python train.py --n_experts=40 --d_shared_expert=128 --moe_layers=[0, 1, 2, 3, 4, 5, 6, 7, 8, 9, 10] --router_score="sigmoid" --normalize_top_k=true --routed_scale=1.41 --balance_loss=0.000436 --vocab_size=8192 --norm="rmsnorm" --tie_word_embeddings=true --optimizer="soap_variant" --learning_rate=0.0054 --beta1=0.95 --beta2=0.95 --train_tokens=289700000
Below are experts of layer 5 (counted from 0) of a mixture-of-experts language model. Rows are named router (the router's row for the expert), gate (a neuron's input weights, with its number), up (a neuron's input weights, with its number) and show model dimensions 0-255. Each number is 500 + 25 x the weight over its row's rms, rounded and kept within 0 to 999. Numbers have three digits each.
After each expert's rows: a language model's description of what the expert responds to. This comes from a sample of Wikipedia text that the model never trained on.

# expert 12
router:492520484520493471495497511497549465517522518481563476496496505513515468517519554507509537450515484493501512492502526517485454479516526468467537455503476551504531504516495495538524545488488498499484524448481525467483523498504524479538448456491524490505504484557525545488544520541511510480492459516508464513477494506528492487534480513495463510502482511513484531488524502511472507523488479512516517492526488549505454547522517502493487512518525469478495517508518510450490486492540473525494452464509481480518505492523558520505511468473541487531492467546492501515564487498495521518534498507479508512514509508485517542478494460518471460524566468519488513511488496487507504482509471478504493507516545526434467518473500530515514537471459496519502511549471496548502485510518522
gate2:489516529521546535494491481550465513472548513471535510509495467502504507523529527500482482504512502491524518502505469491482506486460514483505520479468528490499487485479470450478513524478474467463514492517480505503468503448490462465498476459490562512515477442478505486490521511549506509494468483492477484475499515505446492492519509505460463466493525531500544487479477497506508521544474469498515481479474493532447455509500511502509505545467534470467531543517494515458484477528509512540529495481515512474499534461510483532487473525452501466522509507481493506490506498482496551500512493495498512557497526451465501491486539500502497502480479468507514524520495525497535559501541446481531507522491490486542507459493498453520506478498503488500492519532467445438468468482475511
up2:510505501511518509510478494527509503491474477487503471496474504488516551500532491468475506486510503519552532526513469490510510506495468519494516472495549480513501489469508534440457486487501501524481510482466483466484468472562484477505486439505514509486481490493491491447533490495551497504450460520501491500515535523421482506508474541551488508496521494478556495505448499550526507485498489511471507489506447506472462529508551489514471536492510493472500505558502486509481484489502505507525510520495480516503526485488472520481535536490511508513480498530497493492491473510501543489452516501521500516463519480534514541473489483484518482452512508532470563538460484492513517504579454488495497536544468515500467466471504478531510473510485484502459520486494476460494483513516541
Description: Word-final pieces before punctuation. Word-closing pieces with no space, such as y, ity, ter, years, just before an apostrophe, comma or period, e.g. "Kelly's", "facility.", "Census.".

# expert 21
router:479503501505482499511497487470508531475514514513549510526479564486502524524495492510548504501505446555530470510508511527509456557464503505478539512526481492514504528513483520534567524483488486510482517489492527450459517522503510515522507448500488467515512517464469535455505547552496507533439478503505473463518495517506539457521504498509523495470496487490477493459536499516447489513538497494493504510499475499569481524535541465521500506509511468507515505501529516516530485449512474499484470473567506505466496491487518489524494461448530492514528499522491531541496514495488512508524494503508503463530505529492493502495457528480465518507492537519475518453485506513503502474464485452528526527517498488468496511460487531501489520486473434517540512502513470488512499490501518
gate0:510493521451505520494513490503447523480490545486451469573509504462514523551519509478530498482484461521474524494523503471508499523469458526516580498513565510473537499509456547498471495503450527457461494515498507464501485524497468573484510477488488483518502549519503484475537504460510472488524525448485502514495499507507486499500469530454507492480484525474528538495534476498528487506529514485472495503502529493507514510477478496497498451464496497529558501482511483514513539446555510534473489486517506491474486468507529454471512506458486487486565475531506468496488511499507509491518500527470513473518510494496492463541457485502525489517530505520495497509476494494511488510507538485486541501512459492466493509478528471516516473502503493516504501539470517520491498491475530
up0:458470574500528516518478481564474523471534539515508477530494521499519543534524496504489499502464444514524481494506508482453466504492483509497520467482526541459553530509481530487483507511460531527483474500513522464496504452497490504520497484458468497472526504492532496488519493512525463506487475477533511491492502519517489498469491495490451506461482489488495509521486496517493424514483508494517527519499497524511495486488504517479497482469475503554535512506510541533545520470528496476512515485540507478471462490530505445495519501485497505471499526512487462516472550527511518497458485537506462485507487524456519483533504476489472494493478490454458483514466556502505507488514515515484525475527515455501487528513470529515519451518496427547485467507495450509485499494495527
Description: Mid-word vowel syllables. Short syllable pieces inside foreign names and words, mainly in, an, on, er, or, as in Kazan, Vichinsky, Israeli.

# expert 1
router:518507535542427475513498533546487475481516505490486503575465489502468510493501530518538489499431508480467465520499513500507462522522476469501503485484498500509537523516456485546487520485471455483474525493524499502494474494491540468494484476522533474519502515490477542448487505507494516507479486484482478480515482509536477498512471500540487480491466487482493531499542472525468512536523499473508500499509460480491495523498464509508504465525474466439515453514528521492521498471503489515493464522529483482505519505543509511565519527478513478502505458503471499529514506467529529492541488500486514537471521504470504520488473462496468490524493531542475532438514497517480494493483501466515529492489527538494507533444510531497501509487486483505513535504451478507511456430499540
gate4:512498499482514486459515498529507470475512513495502512492476507492500496483513514496520532504526529508481507478499542504522487489511485506492499510484557520495490499481483474513498455545480443486496483493482536471514536528498494485531492512489450522535508470465546481464465530554505491522478496457497502470487519471539463470468442514526418515517493482515536476518508455569483512492512536485492496527426490475493501510538493469498469481514471483532510530570490503504473483503478496541496451491464478491484499538524478483502525511493529516529468501518489488502468521510478540490549444511535526512489481489513482480520460532498503516457483508469505537484484480493488491524563540498512482497509524503487497468472434506488526494491495515526477515503459494481521537492470501
up4:512494504504518485473528517526513476469509523495484551471478489476520514475525514501521480494506526479456490541466546536514486512494493502474462497495536527465490469501485464510506466511503420476521499514493535471503496551508525457529514536499423513547508504484509489445512547536486463520431478476527465457531508473509487493504468523522437501518501494511523495502496453530506500500515523459510498506452466455465510483526470488494476479480487502503516514549481495511479484505511503505453455504496488435480488486495502508526499489470515502545471531496477526477451499507490534454512475519506526508479482487512476493511486524506479505440503475489491550496474478481498485514514532487497530489490528517479515486477466532520531492486492540506512511479454477494527492480501540
Description: Section breaks, list dashes. Paragraph breaks before headings, heading markers like == and ===, list-item dashes, table pipes, and digits ending years or dates.

# expert 29
router:528518484476467494484457513484498484544504477527510555514494507495487451546522505503516521488473491511513468480531516520510463484517469493495512495545477518475510527478560506525523532464504471524478521460509493467460522524475484521497484491521512493490462510495478542456501482557484509515491494551500499488460491519541507496524479529532501518512511450473480518477531485469474467512510527480510526482475479503544481499527506508535515491517507480490473532525506486529526529512458451528524496494544453506508507509501492526522515497493517511496476484508481472493537561502480548496533463521499525507517563525480510503454468490497470471500566523500500506484511501504476511476502485503528492486521538506508534536431484560491517527503473541509517517584520485523503489490494492
gate2:465506503477482481504504523510509502493480467530544508473502501512478528484495502465456526540413505456458523508508470511483497487525511526512525488495482551474500520460516517485527471503504488518487504483488475516527487542509481490463515442513546551471512511458498500490487509539477463505481502491492501501482506502494497508469491541523534538479497464522480512475450481468457504533527492522491512497530504443468488496506456492536502501520474495518472505485486478510483513491466501531502493500510506503450499510512470535513556489533469509484456458527497493512510521495471519521522460548500489507522514501502493561495405522506476499480508533460493501492505473555479471449478517473498537513497499490510518492492521549511485495525455518495558461493526509542500496513480518
up2:460502523468515489515521495495507524492520491480496510477520549504501456497454473474473489504495522495508545497500525552447491514483487518508487527541478524525522493503507489511511535472515464505518511491496508494503506510511513529511499538489507540495518541472527510541490475529510491527442475508490513508510457512452440502561521497525506504475523494516467506485515487464487497483488520542518553499510485532488444483487518458518488495469480483525490558498526477515500518467457471495533496514529481504505508490502470478481524449486502508461514494510493495482475486475468485537532534447478527499462519479499470440476494476548550500509520495491498512538524502482485449478461516495515480546496500477494529539452526532575482477506469524507503506488507496510521546463547493
Description: Name-final letter pieces. Single letters and short pieces inside or ending foreign names and taxa, such as a, ma, ha, as in Mauidrillia, Contreras.

# expert 14
router:492500481495491518474540509510522519520527495512530531534473463533537504570480559492526525436486487490480478491486523506517484522493503468475537483511469484503490506464472496516492489509473485516507541490502521420475488496498515507515494495539502519497478466492472523511483493510520514528467502512521540499526497516526513473523455485512443519518496516497527534499529488529463433521481483500518490510515475524492475546494502437539494465474514442517484465508554469475478518466493477531479481459506493493504478487478490536515494503494550494495500470502504502522500550473512540530502485526497529487531555514465516496507427486492477462516528517549503491499492554505466527509510564451497523528495526501478516502493518491526487510519488503493525511529483485505468494528511491
gate1:471453515496500478510471537479446525498498493488476475544525468510512483503507545517493492520453496486540497518506541513510526477486491447522479503504496505477498460491481493515517555502486522522494476486534506524544507524508518508511507501505482507481529471537549513472541518555497491480548479482524528552508523557542508483530475477479500522468497511517476499482499509471493467508458489479547489521501525507523510555479513507550479482476471491499466521506517484532505521511502498489473501488511528555522513507466504483501521494576497540486511536447497474483491556489477502496522492540524518527506534528526505480519513467494543478536532505492541465501466504488522496532439532476477489514502522500513498505435506519528512473508444485540537487514529489493512500485498517
up1:447498504518528479485526529478509515481495536502518515552504481489502464527506502528486478531457544509488544511490493533530512497524469472517514495477490517501507519434473509462506500484500474477518480495487502537491496455530445496516496496490506482487541491504480522505470502524522472492525522553508455508536500508534482500520475492475509478473493490491496501538537445548525497473544465524564529510490496500501515550474521466499548465506506510452506484471517502532489485492455494501529527509538498540448539522487485504496537461497505514503503493494476472526507497491473457488446468483496500503515545504527470496509476518521550475525529517508465463511449524466479515464473508506502465511474507513464487515497447502471498523524467477558475511462511509488472516512535478
Description: Table row starts. Pipe or dash opening a new table row or list line after a line break, plus initial consonant clusters like Dr, Sc, Sh.

# expert 26
router:505486501524465529464494490492485504506552512492474539525493519504563475536499498529515531481482486461463487468479490475486500533565486470484538480542449519501510524485495510517509497474475494514506498489555504452473537522484500518494489504535469473467493504486477545484504529551497504526502492485500501480490519528530500497515468480540505528540471520504516498472501518513493479503517493475511540488526473482502504537506495490486502461520514458484497442504507551546539495483513489471544472490505447516513526545490524525499508476533505512483468469516524500515527512474499545477525496509487515455509542491494518511515508520479492456510506501572493499501515507512510491472463536491504503489493555505419512505514517521504517529526498499516516550515438488531449449464502517
gate3:434531537517485502487509475511531483539501499535475525508510483510555458524457499516512535491495476498487498481493508507511486490493519513456505495469530520479461511469545519497509458508498436536516444488523511462482503518518515528490461516497545508484504502498502502498464489537530496532495489478493523498484494531522510506504466545548519524501498539497465484457522525512500532519532513481505499479482506476456490519463457456503532527532483437478479484537564526480537502470497515500473496511482473507503486531505542497505474456491485550458489509515520505494528495487518513503517492477504475464516540512503438515504481511489475499455526543483515520507479492481530463532515509494509486476487495518444563491543526500512471469471497549489495507515495517495479520461549502
up3:460512529489442493490492514513507477552530495553515485472510487489543452536473474525479550469512481488487457509494500532473497507503488517482487473491493509479466507423548516513510444493517445562526454510494508462472516497514476524469478516517514494479504500508498533494476497539499517486492508461493512510482496537533498534518468540536508526512520539506501502480512519505492527493530497494516463483518503495462511503472454457537494558498510457484483479532532551500529528497505500508466486539476497529512505539509520509510522478492476483478475500527511486486517545483496496509519505469519470480506542502536472501507475523509521491439529482482547517505452466479512472502488474501515493489485509543447569499549513506506491465509487498513463517516485513502473506496539501
Description: Initial letters of names. Opening letters of names, often Asian or foreign, like K, W, F, H, Ch, Sh: K|obayashi, W|enbin, J|ianzhang.

# expert 28
router:524469466505496497494521515502481498513499541531492461555468519490493480519473542504506485484473476524503488456481445517466485519513503478477575535559463518489545447492474483498506562467479483513482495480522519496509487478470540512549439483544480505537479496463481541492505499506522497491507508483546520440511511503532515493500497483517467542492477498527486517519514523537445464512535493472530483459496472499505497486492484509477478494482553472502481491493473537506493498485529499523497500456497447504525521487520497531503501495475522526482500481501491474519544511496457550525534477487470532489533535526487510538513467498466491523505528505548532520503512500497473497532502502481543528499530502527470513534456497529552506513511512464504485522526481500524502500521494522
gate0:444522541470513475520494509459501506481513489497513519502456498504512463483487507461523508495512489536492496421505431531469473468516528502475494481530487539531503483465501522507523549501491500479445518507516522517523466500500509501485502510498526487487517512496472518484486515491470533510514537555504524485534532520546498552500531509506498488517476530505530485484443505514528476526546476531520478522510532510532499509506464528507518520498508463490494525515500491517496475509501480564496481465475474516460507507531519480515481506528473486476450449500505519516483519514555523472528474540516545540530510530502534515506452537486480543496551478509526494501477509461500536509501501494506507438498459535500497447467484490505539453485470498516463506479496505494481510471499503
up0:489502482533463498466542501511514482520499508476496495480514507518512494508532474499498491503491525542534496545501552491492532545526511551545457514438532511487456496543522494548470473515537453521532484467489466459502537515514481531484497464519477544513522488525539508509496465468527455502465474502487494490458447481529506447487532490476477492521528494515487494510527437498470466504512488492495472525476492531489491486485517516501545503448528525492491489464507481487518507523494486499460516509497492500502501486495528491495537493504509500584534522517499507512541471485462509516527483484465490457503506485446505494465503460521510476510503503482517468460517484542490476485572508497512540543501492505518470550515515535512482507494523467516501507499513528479498518487522484
Description: "To" and stem beginnings. The word "to" as preposition or infinitive marker, plus opening Latinate stems like sup-, rec-, direc-, organiz-, serv-, and "could".

# expert 38
router:474522495512471462456515503545485467503484517526481500528467518503529475503481508527500478435499507545477486499502489506531489495513522483478525478540491528532526490450444492545530541472497478483509496477522495483527487520500475516524461490503526449510488503516485547490511505497460513522485520484505501456503560515537510500533484502492476482451521526515506507508505505475456494511501500530505499483524468500531489543514477498510491465501508454493484486514508542497500509479479479512506477439498472503510486497511540497542471490463539451491507442497506474551530512528494529484492500488442508520478529512458508491455447509523502476522496488534528523510488504490453506490499515495493557464481488487465493515501494556535520549536468495436511509508475470530485447498497529
gate0:472499498517486492432501540480478494542503506478433514503527503480524504487470489532496513424519498493492516467520493488496514536496529456497542509524474525469517511517510481501507531470517474474477520491460487525513492461466473502524484491473495496514522517501516482467479492511484489477532506502529486501502537533512516463509529526447508456509508504531480490530468525494494456449501511486515508525500515462559514466525500487501502475468523523460506542474508500492506470491499466539475479508535478446513512473467508530528473506524537473477465493488514461537522510515445536443499552489529506525469507513502529476556497532512516487495463500517543500519528498489479521492482520528502513480515527504526530470425516530488531513508518458478498486518530537479509477488529510
up0:495503464511436484485474486477485467479526531471527481471532502409531461495483495490517511484554487500498527498526498522489497543551504478498529491486491527483529499485489499492523494497481489470521544468481482526526494505508519471506466488464499513518545528497485470471488521496497475470496521491536493517498533516532523525507498494480512474524504536502507529508460496511473488495484483514499456508479494514540486479524484492508509455467534518449477483520510480476485497436438517518494457477504478480497528498469521517489515479503476472498493462503519490511519509508479524477512494482530488507469519511512578477573467568544510471480507486458515482519494489481487515515536478479504511449499526511551543489473540515534505520479479481462471482503511503442503467506515504
Description: Infobox field words. Word starts in infobox fields and compounds, such as Head|quarters, www, Constitu|ency, def, cont, requ, No.